{"n_layer": 14, "d_model": 256, "n_experts": 128, "experts_per_token": 6, "d_expert": 64, "d_shared_expert": 0, "activation": "xielu", "moe_layers": [0, 1, 2, 3, 4, 5, 6, 7, 8, 9, 10, 11, 12, 13], "router_score": "softmax", "normalize_top_k": true, "routed_scale": 2.5, "balance_loss": 0.000444, "balance_bias": true, "init_std_router": 0.0168, "lr_router": 0.00108, "vocab_size": 16384, "norm": "layernorm", "norm_eps": 1e-05, "tie_embeddings": false, "optimizer": "muon_variant", "lr": 0.0209, "beta1": 0.93, "grad_clip": 1.0, "batch_tokens": 131072, "seq_len": 256, "train_tokens": 620400000, "steps": 4734, "dataset": "wikipedia_en"}
Below are experts of layer 7 (counted from 0) of a mixture-of-experts language model. Rows are named router (the router's row for the expert), up (a neuron's input weights, with its number), down (a neuron's output weights, with its number) and show model dimensions 0-255. Each number is 500 + 50 x the weight over its row's rms, rounded and kept within 0 to 999. Numbers have three digits each.
Before each expert's rows: a language model's description of what the expert responds to. This comes from a sample of Wikipedia text that the model never trained on.

# expert 1
It responds to: Pieces inside Cyrillic, Thai, Arabic, Japanese or accented foreign names, plus table pipes and semicolons in lists, e.g. Светлогорск-и-й, Té-c-nico.
router:523463469526550550459482562503544513507504484586504494514557456555526477494491522435588461496482537534494486544421519345508452519506434502496422478541553545456507475548521499521541528504494630424482418471521502544402563475437475499496477511568587469470491499493510582473520554543535610476525379498433455534560583454477400572544497387534480521511525433480520512396553499565474436580438450534432556575427529483508501486597512547482436453553488514479590445519539545453599508508482427507474559474410513549526475533509464536499430504423487491572583482481489556469514499548575380526450552459438516451463578448638562506463457527451506414498518573516490515450454469514479447559461498495601442443505523558576563527432430520464497504366481543566509454498430486494602536421565506
up2:512572537535487512506467453519560461436563567423516506505564451454516427350546551451558491613543555455497544545485398495555476431468559513555476510510462520474415468520473465535465512557488523522487513556513561476650491504487535553590416452563602456388556520521516559575441492550574410564500589518422504434552587525459448498403459557425452546526471487551480423548490384448494495539579543523561504509476412395520451501455491509517408581514500472504460539523459497552452499473520505496467581485480461454472557537582471516505472527477462523538493527474514459429381468464578427522444502539508479431521552500410560544495451546507503503549497575548548468483580556533577500476450499477579551344436441576438504478494528543447475462501422445467527500508456490503535484414485478
down2:527548515462480501502483514541486501473461484475485443468564498482502519449575507559358480435536663466574485472448536560506572556549451521481548431552516466450505470455483566537485455416402452563468451519516484444511524552467430479450464539463558467581431457471455488432528524553467587466539422523522512515554543561495446514441440527500560500467526596490484473506494514534494463497595436448500504562446475436458462452468540451457565546475595484517596514523496516399562508510444485394504481412506581552490509410540552412408632575487561583538487477556362463505542479505575588519505506633584549419535400408512422528500512499455529508535448511479577537518527492434463490484566466459484527425481413505510523452519549548631523437509474540519547497563509506493494544465427519

# expert 44
It responds to: Words inside titles of awards, works and proper names, such as Best, Outstanding, Most Popular, Funniest, South West, Military offices.
router:482538533575566498475451502447526531584540517518520410536452460496442526457422542537510500523510474452457428389517522538434491510515540491569462548549523487407529469397506533475417478431544473484525487550419460528510516558556464400453512516523588589526551519503480505515516533434543557540459432568526451413539377526474557507485526493529508404478510566567568513581497475563581463436526483531494501410474423546432444508526470494522550536535551376568462446498512506425494517502464554508552497363547615461440489564585474399459566558479496476458458517512478441592584536412428540551497565483572467527523492489477476422506556604503533484492429479541471517488487517517566481464480576486602405481539440518443495463480473430551506440512441382518548635442548475456481444559473546
up2:516532467560547545467392561416517493463494504412497454588499476539459553575522494431515553468437444525481565564528530422547477508550440433488537529568613496570501418468505468446535528462494433463482521540535471470496491467390496463490518447467582438483435525581445539531439520441557569443578526384598553482424459502496521489413501488546478498422545545508505522438481472506455519421499468487511456398488523516534496483529539474463503473481492470523556502518528446545477584555423514622596517459451525440458505522620466530591588519563547619443511487584551482504470489431472479449464668463539511561449520523502475449576552447589483527508412499474507486460506529612556484476578549486501618577490458587436469451488509482471580534540494471540560543502569470508523542538536598
down2:434535465448472421483453474523619520502466431440508575505513528511527420535558499578547622378522528530438545454412520465553507502472555525501498524530500530478535501463444616451538427499511441536508430468436496481593487512529526536444516511493500547509453431585492632505469490570496535430586545519458408515466497476506555541493573508494518493522467398483481402416457520487472420403561512520568491558511481492569405462433463397525464404521524455515458469540512574511619555471568453548591524468584496489466476509453465516475501447527507495544474594477511492592479525546512434497484395447516586434437398576557532460501458538530471586478491475566561539486591461544526498433519498509475480556529467475404579548448572577496490410512507546467473515437463514457474388543492574

# expert 24
It responds to: First word pieces of split capitalized names or terms after the or of, such as Vol(canic), Pl, M(ujahideen), Sp(ain).
router:564468449489497421506537405431480573428525524476484515470585554469517454510419437544496584466543393468494548515537521615565471521626571492438465514491503515585413380476513530496492576516521565519452514487539577488464499452458475391583426529504623483581487493497521565456535464566479514552464424411483515525429504450478499505495582487564541602523532412486476448505431607487530557476475470425459450510458589484553488512527466541583571451455529480515475496373508455460556523404480502539454522419499444497434519487522466540386471523498467511440433503477524508536467556593458430543554488488460522471473442478548521519520569384521518510527531409475509512539473423585556543536521460563547545582399466565504519412487494506490458588552454506529565566521539468490485413536556476
up4:530518522410497501476508525466553479552539456519605502486493470504533606523471467508514445437546524530445540485466403522451450456425565410489449500429601445506485503631448408548507454447508530443563514540592387523601472418555589586512519600603473474440432518466420470528579395533471529482509457564455517515494491523528481460556575474572493506499465535520483477479499459483519538430533482535572495491577527520413540556438498565448473516447503485554522511484459423508507575519461485501471488504461543591468482455555555471522444578518434597450574357460505436492480513450457533571456372534541462449560419486525520430468580448487455463494543554479458530571549502555533531566487583529384438511441485461505600493507368465512537455532477481459547465463506518548560538483477454
down4:456439542462479491513608516462522484420515444471491559489426518534567472469495428429536422383531571521506455578427506540531459549453513552575504451563486427465445488517478447425532454483533482592547395481535477499515447500510560535429410612495452508558483515536529506594579448483568473612544532547548500491541484538527480493407584531461465467464485557519538541533552449607512516517473490451552501494564564472481409550542494496456504417577536443514487509584493471495413575459598464445476546508485467516501464501586447460541446584524491475531485550421552611452569544391559478561555429563597469484466450469467441493554533450361515502562547490465497490485573453455600447502502541525402450559472553500512437442495461490456493443387492538481582399487531456482495509479528521

# expert 13
It responds to: Colons after labels in infobox lists (Release:, Genus:, Next race:), plus commas, table pipes and list dashes that separate fields.
router:457504447516493436468464472546535577499544480480412433486444503470457491464585499455548461503468563473562504420511414385435584555485463512571431430490463433527490633503531549530499549507498599469470524533536449443502429570507539486537496555480540536469501487595463397437493585441532504425562454613598530495510456483490459511427509495597521555472449461505557546506611505512464419545506559388540491434473472397590471501483521460514477490486548434501501450462496512559531525478570515564533559527471515553556469529491497414513556382544500423509496567573469449534502481447542498543461615569487471506513437550532467544459528437583450432526523499437503508470553442512520498467513448553393614513521519600485457534445473503522470603587580572519490571378437540480448513514464483
up1:484440456466500470517471441494358457486492580520501460468585459399607544536568513473495427503536493379480522469491442599411458521539529451472449520384507504512477594526501394518472475450515450469537563425523489519551411533553555487491517493471478501479502491592499469585509556530508531502488589464495496442525464543533489472603471504522518529541423444496505509443600502531460513462568550484613421463476488527470536532534513436551527525501558492552464567505491490525460501495439568538556532515481579505592538500508603574511550597523541458483467513465470477489556497514409551555585364508455496444495438466373448561436436532494530463487536430497465582519494509475389559493487431547536593387456488517515473519419606504456505504495651457576469455469575504449457503526560483
down1:448492511369511595558433568521480571382466546532491541513423534512581533589586525513436481518362483525466458521435458416563447590468619551477525534528486552467432511545498574504541479459565640455582527523440459582440464506521548462483517540466457386548455495469547463471522548490350509478529504446580547468409413475525511559505432574586461508540525495538541510428502516438454445453478565432469530421576525531521532485502429475498513535572530507521417514433472566510505515529511431388478538462559475530470476583529501441536588458459499547448470433464462496510548584413542572480440488521439502628451526486480520531429513566513487499503490446535511439481549516443500558550464461510501585541478507516503484519496442515441458455457468576522544478482485534474507487442614508

# expert 31
It responds to: Articles and short function words starting phrases, often in quotes or foreign languages, such as a, an, d', la, ni, me.
router:513500473539501477478489428561585565560482589488497467515563483494470538417541590472551459565433566456461462496595504505487476544443391353532533508518468457493498591516533557500542551463522500514437407566584549399434529494497508489565534448552517515584488493602576557529516542527579496539551558497439554485464504466450480509487484540488423556441452536470548434506504399567495422541425447405502502555459473467598409505463399512476529450517417478515501595417442481561512498503503368524465413416549436460445509547564449535536493506440514535458501592468525478427445570566442432525494456447462521594512449517464547486553552490607507485535524457539465569538488486528549421517605431459509498541517481473536475463552408458532571479475456494524554504578490462476542457512543402
up2:429568491571505489491541518513499513471486532490414474484450406576453479436526510453443470544484544505514518465481482454537520432441450488532505452617520521559448523482495512463459531482553430519433468496493493478494525504597512472537526510544486523423546504532574507496496494419400582567537458500470455478563488537526541537459569532415501508554573551505440530535557540541478417542408480508543503497461540405573595519466575520442545473501609516495444584568557593377541452470550490466471465362555485515499418596607499528361437430443497516505526517460458497463560445549449475404454517483527536466525491491499512591356546400558507434437500480488475524620477544490562542497478546435478412507490544494404529527429592482549522523545561475487493553532422439506434470513584408
down2:455483560480511480474566461500629447543397458494607589497450551475563558570536521438406409553487524485533448509514488518481548547508448509459441439543564515504501517561503492459466599521411488498493437526552457564447438503481508478477541411486486477508516474562489623504537566526506450541470487449515517572438520475566502453437519497474498510536455452490459481461428474428438525541452467591356418558433536545427538450565538444499466524620538526463508445401587507457461465547468504517557549535515632489482545456548552531530555525432542407447446501488399547516497448532536551539492404424455452537431560446595520460501558482452553457548480554504550511527413467598509451540478492593495491465502523536461519590477568386458486520463467522474469622522551473568532447514506552

# expert 38
It responds to: Column headers and field labels in wiki tables and infoboxes, such as Total, Votes, %, Nationality, Result, Preceded by.
router:514539504550508553513376503505503505429554588494488506526472571583480497490492490513508464468513427528546527464470469395453535482433526407593544479505498450528487431635485533553469549536376390555560520565564416583453504515562522497465509559534454576487560529426436443468400459468554561439473440479535440488541422491512537524574528513490540471435407550468496499513511483488560532452481542597532470420520515552472541585631454468468503512321527571534461546507471515510450475489473505489501590525507527453522478534514482482493538569458584526386492443499458432506608519562438551553437462514462445515531567531489520517536481546404475510531581461464457531471448483397481462600474508501490481523482488405432517551481541583473421439415507462497473455492496572433516521555540597
up2:521433515441537584518545422518574442478466512531562540621520487525493490483489441473440501486490507433499508551610425429467504422516402488551482482447480624487435610481509683473496549437516483436530485600498491570452515507578578523552465539580521597493525538467489551448495526513543533533469474524511493474536522453574420489489508511574460431548546608483491557461407509425474515487440474499580441456485562556495449546571454489536474470456434485502556494563458493480515484469406450537504552496447495541542584427416498508558551518403485469522638494513496384513438486459481544509516570434526573520504459495448532422455570422466463467467549583486445492476526490488478502531431491494470552483386481452486491580389546433488517524554416568518454442506518596491524580514550522
down2:508558428513545533489397521566511525479607556504500402492495523541486478408515385519534479569511586498458550535482480502460465537527451507468511522452572497488459521478517427529553514432553442439548512482532526509360532572492459439551445502506638509479553517484452462532595506524420562481415459466437530481440443486552526510431590529526521472478432501410474460455559460583461557515495476533509506558484534428521573499479487445570448571413546579549514526517576560444527475540448393519495561390536563461490472536558503490528472496502536506519440448404479517426399481556471492516564488548398623540538542560480512491496455508502516523584565534556565409482484534537408337459538475455451494479499545563523544499432553492512552517471539544471392509427463532417525525548420452

# expert 22
It responds to: Final word or word piece finishing names of songs, places, schools, teams and companies, like Christmas, Alone, Street, Stadium, Bengaluru.
router:523528491541502438495448462452439529560477572574585511513430543515532524520545522478480475508556464489423447460524448378417492536531547535453418547490453617479481404514501549546499615524480467555455480553567429416523565496450489472446511491489484487509481456600404521520462571543574507558502503492414405582505426504473546505493512620557494491465516441435468522450545534507586447510479541559441481550460545465496546619562493526521483521544459514552424361522496516444438429484526463540479504398528559553492436541533471452423448549446538457429461499467434478572519508629499468459468472497463547549441530496528556572529545523482483395426408479476547514533424540573510513550522504503482445486553530548489554458390478463570549461460536509517425594604408463398503450517535528
up0:479491486375438519484469497515448524470478443570467430505469449574469528524463530541510623494531436389555551452550535469505431447525479432517444502524406439467476545501602403481525500412539531465504601570483414476456528624486478416423555633548472596400502624462472424496485516507543538461469552507501432498484524496595471570545502451460531484523508490460434488566505451496528491469526520534564479529609464569386529494553492506469540527548561517502533482522522663451424432578605527527456541533541474484515441521489534451509532448528516501380569469513542527479487456443443521560509487511496503518494454474488482518466563540551568481487430515530501433518529407428442519523519584460487459465479508532505550398472477494494510434468406568485420532533519473446385522550426531
down0:505511515499520523492528489523487492518490514457488487629365540554539565486457581492519414494436489524514538507504565422474439453444513552474499535452508486492484559517595561535437533538443430546499528446423502541403527414448521539537472537319530535531544479495553579513451480490464591555448501459496564434582421515553556480501496538478441427419507545566519503509533437556500442535476528523488457554419453606477501475444462557531536489606496517459470467502460369505483550517446567504375555440532491539458383431513479403474445482607482502502481558488579555458527542454414569497477489462424377624482502460456449486579612560507518520569499440518439542529539483497480470469536533489562573541515528530467396511456502514510457508409446592483479511515518540506473574477501536

# expert 32
It responds to: First names of people, often after a list dash, colon or "by" and before a surname, such as John, Robert, Diana, Megan.
router:470526466608531512476550527442456448502512469483555464581518472472448551471472562458448541503452551557531510518467514491476522411557504477460532525568517571475506495445481591456388419475451454524534538506394577475527526501554577532472403573533551552561601452523528503547489496547445496518360498555517428512470497614524564506639519444406509505492543514451468480430460534491459439608452492557432571469438490437394498553618458530409525477507428442461471560553414503509556543487453529448476505488510525520568480554474489499564509494499474453546465456523480519513418533541491498416572497565394480529518487469569446569466597492537538537450426530480495457479575505417433626486451533536440573530522423464415479519465480473580455525568420481415472457478501495546502444584528564
up3:485533505467451407460429498474480610562512503513440577572464421502481483501540462487458416527635471533468480424547470518474409530452514481426479599460530483533442430511494520545528553471558517595440566438477457508553517462502482461541500466542416515531457591447394408540466530552535457464522449583492576491540442418498446458549558571537588558524546581430514441537481563520467462507456511491504550463471587583572514480452423445479547456484582551473543543468469449532513514403465465514585592354541588537443571521523482535540424502400456537528496508516482533549447463522484515482513564519448547480483450502490580500489574449518519403486522442410592519544519457504582504477474461448545563503518482590608454446443528598534482491611469497539520520535524464491548440522523429
down3:468460452461478509460557546426491549470496394503535509490511412612450463376548431399618495554542454436530503445531541580553491596473544570407513491525547520575445485468574493513497554472499521499460505455513497555445505531512448451466441467558398478529526508403564464472450511445526482540548454576561554456508496480449443634429496498632541484479491520429457498538469463595497505518469576478469506520472534541529472570443559407491478509497498560449538507461560569506481570465467500492463488383524500543459459493485530588440518555598501547538446448395606540421506392600407525487563521506501472496424485446495521489551471511463491543489521524484534578477412443536543509603461381581461562490495578491477415460508511556476551485416535521532501523519590503466514540437502503

# expert 37
It responds to: Final pieces of Latinate genus, species and family names (-us, -ium, -idae, -ensis), plus endings of other foreign personal and place names.
router:430517592516459494449501433469504406546544505446393546526416468501465474500374499441480573525497516489474490472520489412438564416598478503515558451527500544442542538414460509541533456588490487571511468533468604438598483511569532589448522573555570536547494525544514391566471470443461515427544563496462504465485502602539503505502532474501442481474551623427592474440430565464487445568398459509478593519480470447529530511558585542482472556549514508505473537574461574537604441545476545561471471539536435509569522489555411506427439505498494533400548484534450568505546465604471499448599509493524521495555504506536529537439466521478479507569491470507408451500497445488499525487587553491532431520530410484389546428492483450556414466483434468524543457563462467476434495532560598
up3:373426409522486549445432514496477436365432444550439508503519529497553463449492541486512476652488491446512470488522456515505466558459440497442546522497479535505559531534463522501529507624595516486547388504521505476505631573458501482498492407535531506518435470517489593555470582501496543516385367483469461570465548535562496511454461501594463603460513451450432543516533485507434507499530544510457540541445482458465435467496464508556500571539459531565485633508472486477605468568534539577527515411428581450539430551520444545430531571462550491486524463508417512492476581571539460459494526492514560474542479438470563478536545556506514471436507511482501487466431510510515626506601504472567470564556493477473470491501446515522556451506636434490455479509397579441552490451456516
down3:570523453519521474453520508493468455503581508523538483506448513492472450605513435595516538477512484545477566460475431575435472609498531514484524479399429488486533527500515495515489542484491448530500514480572443517548495474489403436518422431556445559415499488558440448490545460542475452415507460440443564587435491475540492478475507594511534417467542526516437467649506508487561452457493517595519523549532634535452519506416569525570558490648541479533504466436506523370533421481497425473547520458527539391452481547608480597437487549491443386485478487556524446543457499509455503516461504485556541542532493507525556524572427455443531512409550514468550451495473445525423479500502517505390552451532518480481563567619541428493471546451576575429512437486543469498416517572450424

# expert 35
It responds to: Middle and ending pieces of non-English personal and place names, often Slavic, Turkish or Iberian (Ishibashi, Bakambu, Alanyaspor, -kov).
router:469486443498544451456521503394441422430469577503504465464479519497534546566445505448496556535585543446519535549521487391526469487490571464522531537415576532441576522538435576560497562527559516511372478487493547399534508566521570405444447537548515472549426570441500534581451400491615545570467437441536516581484503501459562537537515492562536571527533502449452409455526527521446464533465520500584569495414425470509538550569510535448600496565398485546543571570532566458535502454420436583418490410543494577549540580454467518527486515451431490467488567592504523437474458499589543439484604483473562509465498455495479487431528518464512557432490465438487513422471474445452545472461502505567444480450553516481571471451390478528466457478488516572525459548488462403475471526556541
up3:490461523526506501524503448472456503494579577531420508474501446489480506531463527534484508506534381560508444436520484432495528526502486435431508400425446539415512423519553557548508525534491551499529512492545495511427513538477467501455529562585440469451505417480626480558508498490516529559492428449418582485485447424508542496647573502491484556587533476541491524507491515521436524483496472406453491476459483507506427522562552419539489505458487527520592617442499355492615480470483527564375509512446544454493493553519512534530515432425525503421548462435509499544466467479499512461467494563556472559531448529513450464511542577509489463436497436485588358549420529480516548464481697468514613518540486506432556425408478399521593530505470496489497471539563494520556569493581570
down3:475524466561511593425549578474531455423602457446535449520527549479421477446485501399493494434551435510467470508468474489432484434504544516494506464409556536514557496503590443465524505474472484598354532505581586520476542439510516509421417469575462457486563407511537524527465422561511464489491550440565532477503502487502533515405553416432549532495538409521553417479487578596446556468471492539441417440448540442458468449437512498482533491542517473527525560505434433572577539534422408581449487526490621480487584614526540510532516457427534566493578465481440554515552481494492529527444516458435436537549635478464510524508508531498410551499507599464482463600529549442472444489381439492505509525545530448577465528425488568500552530556519509475503542467503486530550407525534489

# expert 42
It responds to: Modal and auxiliary verbs after nor or so, such as nor does, nor can, so did, plus | table separators and opening parentheses in citations.
router:518514528613500471488442488531510511462543494412487461423556462406484502488523523456553491460441571391501517581509553564438480513523429550550527444485564463538427502468486555542527444587476540518455439585491418572485529455439490486541450493471493468530488452422619523472544468599497475578431520549515506411536540560502547515516445537451446520494473447497558472511526387474437507470430639471553528635437517525519503426518477405469459533530587482448563495477458518479550449457476512494537523560564566461490511441559469568520524568487494560597540359448465482517480447521447472552455448509522531466421494478531576505488585542524491506552617537530530456442495417365496495490465493467441446414482488509353475467481540570438515502500456449585579516508496491604580457496500532
up13:488511458577470466508443527553487530428545420506556489523551530464476608586586590538488549479545503524492542470544472462387472552471542523477503509478586427543529415482523468506480508467576478463554531553555522463522414557463514483618532498499542529607569486464481461437482459462531537542588409477556434535461446426438483477542492449495490468455536533452462546391638467487474511511542412440457366455536552551529445569517474460454491553515475523441452482542491534601516434474441541507407514605475430441557478450539518536445549549509496466454477478521520599516578571482427451568555438494479582559438539515455497591506484518564512522458518596497476565518548492517406524533522490494588569501566489532557491442469559528564463431608458472450395557497422485523497454463434567
down13:591453521532532416490453461518559473459469580589434413435451481438598543540506425503404520489575414509456509453415496547551557453462495618492443560648383484477496499461478520486460487526468448502519527515442483525535481513438579474498421595622458532518511529462532533481498555449585456532446465544497428513492427583505524408348546546490541546540521571546579500478468454459478508564496546481435531479420501507526468537504551435408504480445475464544414571468549533566525475453550552501519552423452456510460406457534526536543433515537492484535506509495500487577570500484500557443444453467505477549522513507514542403498500509587528564451514493509509591525459463530507532580563543428454511566456532504453465471441469541589525586540483602531375429466494454521410474505556504

# expert 11
It responds to: Month names in dates (July, February), pipes inside footballer career statistics tables, and pieces of foreign club or personal names.
router:467492461539512524479504550510411536518419553395499486458410528431555565565545537443476557532508512454440530459545572499505457511530576440469507472517493513556567473498422521546522548449510438532460488492540493494474426545424558450510562480442514591497452478528477468506502513543416450487494511431451436567503432432478567462477474484481522528470444587447518420516627542528535420564397496500520492495472565436566428537488506493465555524493508542442519540610540486447450480468606476520453427518516543553556589599388440443488428582504520570554553475487473579573529506574509561472401481462485572522527471442500502534479645540461512547445439467447571655538488523561524490507507465431435522472470494627565460431403397484518510499478458569487402563463482496480486450504505564
up0:479511521502498464437511616435516480472471563552477428522492493489414567532523519513546583505568423440507550548467492357425574484554415500422533462510489468488518623553540502540455484510489509485484485638520454469527469588465521474540557472468450516599470481515405444546556534386474461578620540513436524477585484569474555504591547622589523469516452481482488529532535519517493510508441495580484506525486500479452448429471650528479469492535522501471496520520519539456507459520456501452446442511527513401562558566443586452455444449490517513588553444576435590503463384499493444457528574563466464469501492504490453486409536598459518413519481468507510500533465508480477470486470415417423414591465510479490471512444488461476541466481509558470515508587509542457504669526489511
down0:506510455579524526493481563565456465452358488494506445492520505556472518561469439403329509566430478570525517424505569434527476567576464500413452524540478571561583491451584512489506442472468539573446502420489453497523532477513470609471507494577507517492440447494539424570482518434517429499486591504458468465559488542493562497556534477548550589500541501484509462471575561418441442603488422560497525504539460565486528550505511518539515593657467455439457517506504461555465454521539488595520509545576426449523574524404548453473471574536528462553543443529548420527442499508479472479458447546494463496546432531522448520546615518521551498419473453382468471520436459432575477466549498589490500586494457541395455461477391462495504487538458541491503427456476506439549503548500494

# expert 62
It responds to: Surnames and surname fragments after first names, often in sports results tables, such as Singh, Johnson, -ović, -owski, Henman, Granollers.
router:462489475488441561502515537480473379450486502531513565585514555543554489558533535475424549608433457524472506557551475517447406486513529529415484602575485560463463416566520514525528476518549473468509476540398465575501515471489515483449451429509465607471442462526556544577401507566464496536437431518479535502555542499513532501617445512414522533455578482417487501485491471527449528574423509560475563507510579528428476575552402600518520488517408542495538491505497467550530504472476545497543484463559437496539460453432457519436458501509587363446485453399404506486489578567470467495543477601404549548525523421496542454517514592536539506408463548538596466459444483465558545475513520557542510489468457551558454387418514552502490459457548513536438407532400487488542406549544494
up0:499461597497495458498497489477467460472575476511572433561467447550531562497484498450576521439603596477459445493429530523447481438598437376557457538566488456511499461513426493602485514477519469512598540507464544434555544559538538568475483472537471436550511463529513503431450550531496475511510455523469423484554552488526553507525505397465479459513425505561536557508457519480473517517472530519577494497494380498413526460383487505534554477520421473500394492566426455547560551611506569504548447530503489561609508575482509419639440454510413537451511523561452480557431473421423517490559506496511503480596486544478507522550519525633533391558468473546511532556468455453506545477441536487534504448468563457474491605483479507565387539502386550421418427574466485509442517495502509
down0:515516558586501549558561482455547499576524438475496531580486529388502577529471500518564520498594482490415497510473558466589546462485449509603516526494558565503551451400416576419480480465475487494545495470421530417427508501536498596544443442468498528527559523515434474510477478535460533470474473501497464471571419542509597431524563381510507531509513561502431531463475569469481444612430471548462457528354509501485530448507572455535455463485537482443465458532365538482477521490542531583558520545498525468586476570484499370553450433477398543459506503522511486527498486520453560470480523547522450460596459571473434510501395509549400455631406518530508528525529537463505548370511538476513504534519485503501599442481497475499592515572480584426499488509485523516368505464451537

# expert 6
It responds to: Nouns after was, his or first in biographies and sports articles, such as debut, medal, season, died, released, election.
router:485473518407410557531338563434480506416533519513561452525405437449504544543499569451582482450538453487482440499558466464630534513490367460365474564469547459506472471431469538456524547531542569547490593564464477511461527550498521490517592506458492491452430440560462599536476432451576434545512446414550462571567489492501500527471416546504568474456509536468455530471522500453532429449458505457497437466603500500533551551445517486455523477423463522469532492530548551471418445513585463541479506541461441531506512498534544519520488471469440449586572581397509513463517496511528492535417472477534488613468539494551552588448495408529472574543513574524495535444522520589501577524422584497447457525501586501466538525457502545586471554536607592472441456508456575542465495491445479
up2:509489470486491478499478614460494552525429549565554453568553558496466498503424512464428490500574449587383531543456554482474495493514448474492448490480582526352498527469497502546533500498521482548555490490532529578503509491459457554445548447476452530436498492494489480388510423519545473575379454503433632540645582468510480432516514469465529465549545496530448468510565502497537546511513462451418646634458531387512450587563453474485395489468492507403492492447432515445481527513494447629529542512490482458529494557469511540479556433493562430551503633451538525487456561539491469471482556422508520487498479552543548432537441543542506501531558534566535489425477528572513513539549470496531493454499464436500506454440567483455534423501527489542499493462408525427449492611370449
down2:494485514487486496478672514480531455549448469477425520417490468552530564458463478537481486506579474359525621439543483588543464577452474523523538513479460531509476586442534474478462510501476514590539461510376466547601460445472563461524510509512449499449509558506537487415595595464536553504364527465522441403486485478488487548617505551554568526510566524501493556461475504481540567457482440483502485499521510460514501516532422557468485543501471508563320610441456525466553491431446484464530494439439498494473457520447473495542543455512496479514437413528507518419547492477497537463492465482556566495521415510464537523522497507639553457507530427575476523532392474523477543554570515464524493488492491400619444534620470519464586464446555507488594551491509438469522442472555570

# expert 34
It responds to: First letters or short first pieces of a split word after "the", "and" or "of", like t|uft, s|our, n|onsynaptic, G|annett.
router:491530449429498468464598404526526561492468508436462539503512610476501629492459524509517455501469422450556505510536568641519490438543424422421446552486537432477493481524618528458481499430457568587503482453455521420529458426534468534607470465482540476506492540537577531466566482503408457485447556412414496509368533477535464429486604449561524618515407488481493540476489481472507520512497531478479580472501520532467499419477508571465499512447522520521419571470532421559511580542458568414492439515486566476506455437539554500482437546501450525490521619418561486521545572500470532515602485494484479481452503485572580440514432494545524548553507484526508512490532455517512503531569456521537507529407409427492463557508550540519553531462370420477615449431578517474506465417488488
up3:530513525453467518484534524490460473471405536514504513455417518454629458456530477491523490506458370583591589529480460503541518515620521498408545453452514515452524394514550587443433474425423552519450589552399568489515519523522447467468529493366465462443508534460567581481463461540494494521545468483485524484479479535461441479532502554546499501515524551547500535553417546610512459525562513445619523535550533477453469437480512511568460490478520489612483574518602524512570396425526517497511378508473454450458542484438476519588439527525521506431549512477534477551438521606529557496615528500470494443574561513544619491482470495526415631460565568529508465554521538518459454475627544523489449479511519491459500521433543431503480533446483548515472487554506578447490399500511435
down3:543479503462500483508457553464529507507520473587511416450510543519506515598547476497476423409526531464500450433459526509485520453579460537523570473410370365461492487530487479393461487478510497499565490628528523453553461573524545567451464392486473499497464544433537438432458477529505525407513447564499476536495451541528397529529551436496401567583568482576490609426485546437478515518474525555474544550572486512528517531506539524582533443533443544517486437587456584518416459529467506472370448566526500526503468523524577626373609410558504526440462435522481536443492492481610436524573414440497580552481500520469449561562492556477537538530447545513518559500488466490498527451549551503563401514472523594487488511522428471504532514458516493504548563442465518524510434502428432

# expert 28
It responds to: Nouns or word pieces inside multiword proper names of organizations, places, products and works, like National Health, Old Wire Road.
router:529494513554468467506526453417474549520532485550462518453400468488478478584366489560528491536535400489466462405552408554442491562505520506409472517585512603501479439430519514547494579514495526557517567561446473529523502593565508346450479501474579551483544399533407529501497524546427495557505475453493459526531425551458501455508515492474531511489503524475483545555508491524583452493513493521413515585467453544425486514515526494622540408530579476488525375405533569447571423480517528569444528354591511476473391554565493493441508515447486467424486514525455481590536467553464511469452547506511567439482491489511477534511516526447514390473421481512522518471444520593523491552484576460553425485543416535497503505412572489597475506496493475504513619594539498470441434551475511
up0:494474544585512472513387434429452486519565548387553594522433532595539553536489497512502535487444588588499492452456460559525457522529527488434545368421444478502497466554588464535488448482562537405622557535506545562526559503411537415521568522529527519537427469464481473504517520443552489486500454532516595499622522567462463413458506521485386477430509598407447446442553442458482504408528459451437485533601553424502490527493552546475429532511450493502471484577450557515503478453383483582457565520519460462571419487574523463441559520466472482590497443443452470569514454553428553526454466456496434544473515455578513563485438588589441479496539544470513414528481469530464566526512599474466505436502513461425535520528507469513528551509532484450529526568485527506514491465538565
down0:551471452516585391491508452473481531615566480432487455526504535587506564575455454613532547554565449528516446518502442459468608510580458497561478425531546457547527476510452437508560535438594467495428414571493490391494528432490458517431500520520492494494511487569446451501456456498542496515568345420478547537607421554444474515490563535500538501535603482462516563467509598486467467402431404499463567546443527378492506395518469524446539472459485478570469528460443487406559506423547535504577448524557488575583476509542525531499503558513527489474510470441471484403510542545475568492537454586447567586535524508446526425577489481436568512547489555453505527531457467514471423589483520451519501429477545497514476409459473401517537542541425572522506598499525481493514507490518484

# expert 15
It responds to: Ordinal and superlative words in sports and competition text, such as second, third, final, largest, plus -th suffixes and line breaks.
router:530505461428467449474492523435508548511553625566562437541488566534557540478467530528565555394509548450501534522425519405530472500569522444398496496492497430469517578534439550504579489613537496536540487439469504495423506444480532501512522521539473501453458501458617489510444546523534446513442540466503498574535570422492519456478433542468510520549404537519457536525591480486484550490577582520471485545550564528435534526406488467432454522367514602497437531509537514475439450539493578462459578483479486460486424428412535495436528533559417478474549585445576544450531455430573519592432520566498531552439455456508450494487553556475583446491531500436596501511416525508416442512446524476502398484493531460469539480570361441470481594430503603513535537548589511522513446538496431
up3:540556480501529556541568582523446483464535556464499510458478535326566540448544570498528531421414508473563562433460436479575480560528507522525626447446558494380477526492435406489494459483521462484424588505548522401484582492520479563481500420490472579529447463482526476532470554533434477489494529498574577455595563534426554436514496437471465532448474513521498523457524529460564439452527555468399550635633527619541465509485530503591546510489541526475491499507615382450447489455553448521484479497551512511555462463547488464508445450501469534420436497434426474533486564439478577503428470559467562518564508489499453496486536504470593560409563437486577459535458541495520503533536418543458492502467383475616535479534507494427491498528471505542478450566505487513507485499539427
down3:451492404405540436462446515510372535489610527513493517431549486446518497490484460497555566492519485457564495554519492552460475590557538427516452468516539542484529569495477414528541495444523464550554501444458448455574500601596566618462488428440518607542451596519515464490411512455422531425497385520508476545573479508528565449461537514573537564480448483490436529526485528424461541381518554495599510430510495547559507483464459478504556500467504535571452537478426321446501471440459438476457471531513520450357490619431472466488530487511467588445445554528518513536490546488504462497476478537500512518494510492520478476436472577486436417503458442468540479600516503448508565520528496505389453504478547534505583576513538561542483529501491448584554471562525481594463571529582473